{
  "n_experts": 96,
  "experts_per_token": 2,
  "d_shared_expert": 256,
  "beta1": 0.9,
  "beta2": 0.98
}
Below are experts of layer 3 (counted from 0) of a mixture-of-experts language model. Rows are named router (the router's row for the expert) and show model dimensions 0-191. Each number is 200 + 30 x the weight over its row's rms, rounded and kept within 0 to 999.
After each expert's rows: "comes before" lists some tokens at least twice as common just after its tokens as in all text; "mostly gets" lists some tokens that are sent to it at least half of the time. This comes from a sample of Wikipedia text that the model never trained on. Tokens count by the router's weight.

# expert 69
router,239,204,228,191,198,178,196,156,227,228,191,196,233,199,164,223,205,252,245,178,163,231,181,245,223,223,218,227,176,240,252,197,231,221,202,223,196,218,214,157,194,196,215,194,232,189,219,159,149,198,213,210,217,228,214,301,199,220,176,188,167,246,222,184,252,214,152,199,185,195,248,241,223,250,215,146,238,201,251,167,167,210,187,187,215,157,207,170,188,196,205,190,224,182,198,180,178,195,184,213,166,245,216,245,173,210,198,146,162,223,188,166,257,163,174,159,219,213,196,184,197,194,161,184,170,190,155,244,187,201,169,177,220,224,262,156,181,201,161,211,188,201,219,193,207,216,264,162,223,172,144,148,159,166,189,165,158,161,203,134,162,164,192,217,190,224,256,214,175,199,185,203,177,238,176,216,281,210,203,221,240,177,226,220,186,188,177,234,134,218,177,209
comes before: "\n", " of", " also", " the", "==", " a"
mostly gets: " ==", "See", "je", " involved", "ja", " how"

# expert 17
router,259,173,205,184,215,164,204,178,221,275,171,182,213,231,137,244,221,226,247,219,180,247,213,234,239,222,185,222,176,223,206,218,249,230,192,246,178,213,168,208,225,188,212,187,260,176,214,155,201,170,217,167,233,244,203,277,230,232,169,203,200,246,213,197,231,255,193,190,200,232,220,194,222,203,170,174,251,254,284,178,185,178,193,206,204,164,208,217,187,173,225,168,222,200,187,212,181,200,197,229,174,193,218,259,174,227,264,187,183,190,196,186,246,185,175,165,197,251,135,167,188,163,162,176,184,203,204,190,202,193,218,221,194,173,231,199,177,171,224,222,218,161,212,209,241,249,222,194,208,154,173,158,156,187,225,163,172,181,215,180,206,152,153,215,212,224,217,229,187,182,223,210,174,264,198,175,262,154,199,229,210,210,250,199,258,221,191,239,156,229,186,168
comes before: " the", " and", " who", " which", " he", " a"
mostly gets: "\",", " Tal", " episode", " describes", " Call", " Ad"

# expert 41
router,198,157,209,193,183,172,218,174,226,235,191,193,256,212,134,244,211,218,244,171,156,187,199,225,237,210,185,213,201,190,194,202,213,237,226,219,191,233,187,182,260,176,225,195,217,196,166,182,189,177,201,190,197,225,239,214,217,222,187,184,192,263,222,174,222,235,169,194,179,227,217,187,218,213,184,186,223,211,267,199,185,207,175,188,189,148,219,245,134,201,184,175,193,201,211,196,187,172,193,228,168,192,235,207,171,214,213,200,181,212,245,172,241,205,205,149,204,234,150,206,210,154,210,189,200,195,234,218,220,199,241,221,203,199,246,204,162,175,239,232,153,184,237,248,231,222,219,200,238,160,187,112,168,175,228,141,142,176,221,149,229,145,162,217,203,232,222,203,180,151,223,215,145,272,191,156,271,165,207,245,236,154,210,184,257,167,166,223,163,244,185,151
comes before: " of", " the", ":", " by", "ed", " as"
mostly gets: " Governor", " chairman", " Chairman", " Majority", " Mayor", " Professor"

# expert 70
router,226,169,171,185,221,162,187,163,215,269,209,194,207,227,188,201,198,238,267,195,203,209,214,216,221,257,201,216,179,225,197,208,205,230,209,238,171,203,186,223,254,233,221,215,228,201,235,187,178,178,196,151,206,242,234,273,217,211,174,205,178,228,243,206,222,217,179,197,184,193,215,191,248,244,206,154,238,231,282,213,236,181,230,190,216,178,200,155,192,165,192,197,222,162,215,158,225,210,197,221,183,176,191,231,160,202,233,197,180,183,220,169,253,188,205,147,211,249,150,208,171,167,178,180,172,196,215,198,194,184,214,204,225,159,220,195,189,155,253,222,178,175,229,224,235,305,221,171,182,199,161,207,177,180,243,150,157,205,207,166,212,145,179,194,197,237,212,216,166,214,216,201,165,240,173,225,241,144,220,258,197,188,258,181,239,224,170,215,143,265,194,153
comes before: "-", ",", " (", "'", " de", " –"
mostly gets: "e", " Marie", " Road", " Taylor", " Green", "ane"

# expert 44
router,238,170,224,173,209,172,200,197,255,243,194,170,241,202,173,245,211,242,243,184,179,180,225,199,207,247,210,304,181,205,227,201,218,215,241,266,150,213,202,224,223,199,201,183,267,177,201,164,176,160,198,144,216,243,255,238,204,219,176,195,180,238,217,182,210,261,192,203,201,204,219,230,227,263,192,167,205,235,259,160,211,189,179,192,185,163,192,204,169,187,230,159,218,202,194,188,196,216,192,220,184,218,183,233,183,246,274,166,212,184,228,168,233,174,194,153,193,241,156,194,171,155,202,174,172,221,204,211,207,196,199,200,226,197,220,191,177,173,267,214,194,169,205,226,237,239,230,158,225,184,163,182,160,205,191,177,193,179,229,145,168,152,146,237,183,197,241,231,201,195,205,194,200,237,188,142,262,170,212,249,191,175,227,185,235,160,172,213,167,236,166,205
comes before: " to", " the", " a", " in", " on", " by"
mostly gets: " released", " due", " moved", " added", " began", " continued"

# expert 68
router,240,177,206,162,213,196,234,197,210,268,201,167,214,204,188,200,221,232,243,146,168,227,215,225,225,195,196,210,190,221,205,207,207,176,213,231,193,222,191,194,241,220,219,172,221,194,229,170,168,189,189,158,222,250,270,269,222,236,200,212,198,227,223,195,223,265,189,190,182,207,219,175,185,222,190,177,197,229,261,173,211,203,215,158,204,134,230,156,192,156,198,171,245,199,210,199,195,192,201,201,162,181,219,215,164,206,239,224,211,176,222,165,219,201,196,161,185,251,165,194,184,143,187,174,176,229,186,236,198,218,178,211,215,167,248,166,141,173,216,238,208,197,239,208,255,237,221,188,233,170,173,144,153,206,236,155,183,189,238,154,216,127,142,245,223,197,227,257,180,204,226,202,198,249,201,193,268,166,190,249,209,202,192,192,232,187,169,247,151,259,177,138
comes before: ":", "The", "==", " a", "===", "I"
mostly gets: " \"", " Genus", " “", " Website", " Synonyms", " '"

# expert 76
router,220,176,222,163,213,162,227,191,235,227,165,184,214,206,130,227,209,242,244,160,206,197,221,210,254,177,208,224,159,226,179,202,247,199,236,260,173,230,226,208,221,198,195,226,234,169,216,156,175,174,191,174,190,237,228,235,221,223,181,201,154,234,206,207,239,239,176,208,198,216,200,194,233,202,154,140,202,258,265,181,205,201,171,189,191,138,211,197,180,179,230,174,201,169,179,196,186,211,190,206,196,197,195,228,153,233,238,161,179,206,228,197,258,205,210,181,204,249,152,161,155,154,210,195,144,192,228,204,214,219,189,192,195,180,225,149,153,152,236,222,207,180,215,249,241,209,214,185,223,154,175,190,129,166,186,164,163,169,212,163,211,171,144,228,221,218,236,231,192,196,191,183,183,227,185,171,266,129,216,233,205,195,229,202,225,220,163,209,181,277,159,156
comes before: " |", "\n", " (", " is", " =", " –"
mostly gets: ")\"", "Species", "\"", "\")", " t", "st"

# expert 19
router,223,160,215,158,213,158,216,202,222,259,232,208,242,207,150,217,240,273,223,188,185,221,241,222,237,190,213,221,168,211,177,193,211,224,197,231,167,224,206,196,224,226,235,191,219,194,204,162,159,179,189,169,252,234,225,252,206,188,195,181,199,221,207,196,250,260,164,176,206,210,210,208,212,236,145,156,213,254,265,177,225,207,170,199,199,181,228,173,177,193,193,163,225,155,194,156,206,205,212,227,203,206,223,224,165,232,264,155,196,190,227,156,219,180,206,166,199,261,173,163,183,165,205,154,173,200,236,210,217,215,191,208,216,164,251,203,190,167,237,214,204,171,224,239,244,232,243,181,226,144,153,161,172,173,217,150,176,168,219,180,215,156,162,231,229,220,251,237,232,206,230,202,161,242,180,188,265,152,200,229,221,195,210,219,229,209,165,224,163,271,176,187
comes before: "s", "-", " the", " are", "ing", "^{2}"
mostly gets: " south", " Go", " north", " near", " southern", " east"

# expert 5
router,177,164,201,184,198,184,204,158,231,274,207,182,239,214,123,197,223,225,248,187,159,224,166,207,260,201,230,273,187,231,199,216,228,210,206,238,185,172,208,194,189,194,248,193,239,177,226,176,181,180,219,153,237,235,216,249,182,221,173,178,167,217,153,180,252,244,204,235,189,197,207,233,234,205,213,177,234,231,292,214,170,203,179,193,247,169,244,202,162,180,225,171,254,179,213,192,197,166,191,225,189,204,176,248,177,225,231,164,229,249,223,156,211,176,186,160,207,242,169,173,181,172,188,192,152,215,197,241,237,198,216,164,175,195,239,191,164,164,231,254,186,202,227,251,224,222,241,170,212,173,132,160,149,208,189,170,135,191,194,169,161,168,197,224,191,216,221,232,227,211,199,190,187,209,188,228,236,165,182,227,219,170,226,208,237,176,181,205,157,238,199,193
comes before: " the", " a", " to", " his", " by", " him"
mostly gets: " Location", " Result", " caused", " among", " opposition", " resulted"

# expert 23
router,203,194,226,163,210,171,203,170,245,281,200,191,219,237,144,226,225,223,215,190,179,195,224,238,244,245,192,219,180,212,177,187,224,212,203,221,158,210,210,210,251,220,250,145,233,215,211,172,143,185,219,153,220,216,218,270,191,250,184,187,167,237,200,197,249,257,206,204,207,195,231,205,221,229,187,169,238,221,259,210,185,200,161,194,197,160,209,196,179,196,195,191,183,193,194,207,227,235,171,191,160,196,207,236,147,230,226,135,171,201,227,190,242,169,197,179,228,249,161,212,171,146,201,162,175,208,192,229,195,199,161,205,203,201,217,188,152,182,208,226,186,182,200,234,221,236,216,173,228,189,160,158,180,213,191,160,180,150,199,144,204,107,157,200,224,228,196,235,218,186,247,181,132,240,170,172,250,162,194,233,241,188,211,211,218,171,158,214,142,216,143,195
comes before: ",", " of", ".", " and", " are", " in"
mostly gets: " members", " keyboards", " centers", "ities", "ros", " Os"

# expert 51
router,196,205,255,196,213,174,227,149,209,237,175,210,209,224,130,226,190,225,248,212,188,163,199,228,235,160,241,235,142,218,156,204,215,196,237,220,199,230,174,224,236,223,183,177,227,150,208,185,177,188,232,202,264,249,218,246,197,243,176,222,218,232,216,177,244,258,206,199,205,207,185,208,184,222,174,156,229,228,284,224,204,220,202,192,225,166,208,195,146,219,208,170,189,203,154,155,206,190,218,217,187,202,207,246,120,199,251,227,191,210,236,134,234,197,175,182,236,220,147,217,231,128,184,184,173,178,236,171,181,210,182,210,186,169,225,185,188,199,228,215,193,185,199,176,236,234,223,162,228,160,170,163,137,202,186,189,174,186,221,163,182,172,162,205,204,181,220,211,219,169,211,207,157,221,198,217,248,173,232,246,236,173,238,245,278,183,204,240,211,216,176,190
comes before: "\n", "s", " birth", " Representatives", "See", "History"
mostly gets: " Dick", " straight", " gate", " Motion", "comp", "let"

# expert 42
router,233,153,227,200,220,148,229,190,189,246,166,199,250,216,143,198,197,196,252,169,203,198,212,224,221,226,216,202,181,223,197,207,225,231,193,235,191,237,212,206,203,210,203,205,237,200,219,151,186,222,225,185,211,221,230,297,200,220,181,209,205,223,225,189,242,260,204,203,198,183,237,198,195,232,202,155,265,208,282,164,196,187,183,217,229,151,222,178,157,175,227,195,203,176,192,163,170,187,220,196,214,185,187,201,168,191,223,198,195,246,217,192,221,202,198,172,250,237,145,215,186,158,157,147,172,213,210,226,173,211,207,174,186,186,268,158,158,191,210,223,216,232,213,240,214,249,236,162,231,142,161,184,134,210,207,176,153,215,217,157,211,159,185,209,180,240,228,200,169,182,233,202,185,240,193,194,251,171,247,251,229,139,223,232,233,173,177,237,160,258,153,183
comes before: "\n", " The", " In", " He", " It", " This"
mostly gets: "\".", ").", ".\"", " 2019.", " 2018.", "."

# expert 43
router,216,221,233,157,188,199,249,180,236,264,205,189,188,235,143,205,212,235,213,191,221,229,188,249,204,192,188,217,175,215,213,168,198,213,224,255,153,221,216,246,224,185,197,211,263,200,208,156,172,187,214,175,205,244,226,291,209,202,141,205,189,231,202,205,257,223,224,215,176,172,196,219,206,251,199,156,206,227,261,162,161,226,174,202,194,153,185,201,186,183,236,152,181,165,153,157,224,199,184,204,145,169,222,234,191,239,229,153,178,225,183,171,284,198,188,193,226,241,162,209,193,185,160,152,216,201,230,212,216,176,196,227,208,189,235,188,139,177,239,236,192,211,268,227,239,228,232,167,191,170,174,171,155,176,181,188,169,183,228,163,204,185,162,215,197,193,187,201,238,206,229,218,176,257,188,189,260,183,216,236,216,183,216,221,239,187,174,250,197,247,179,168
comes before: " the", " a", " /", " his", " their", " this"
mostly gets: " con", " for", " fastest", " allows", " For", "å"

# expert 15
router,223,217,206,169,192,183,243,169,222,254,207,206,217,201,137,237,215,238,232,194,153,260,221,210,212,182,208,247,212,281,209,181,211,178,219,239,190,239,169,245,241,211,172,235,209,179,238,162,201,181,191,169,193,237,242,267,180,190,202,205,187,232,224,201,191,247,187,215,174,219,220,193,233,232,214,157,249,261,248,173,178,210,177,195,208,157,201,207,191,167,198,199,216,188,245,145,164,196,209,186,231,167,218,202,177,203,261,194,185,230,239,199,229,182,199,183,231,251,151,216,166,164,192,187,156,204,234,232,165,161,222,202,191,194,249,203,160,141,224,222,168,214,214,245,219,245,238,205,242,188,166,148,151,206,218,191,155,188,216,175,167,158,185,213,204,207,206,203,199,178,204,200,173,260,181,224,294,170,187,220,182,200,212,172,243,195,179,208,158,256,152,176
comes before: " |", " first", " own", " father", "---|---|---|---|", " death"
mostly gets: " Candidate", "His", " His", " Her", "|---|---|---|", "Her"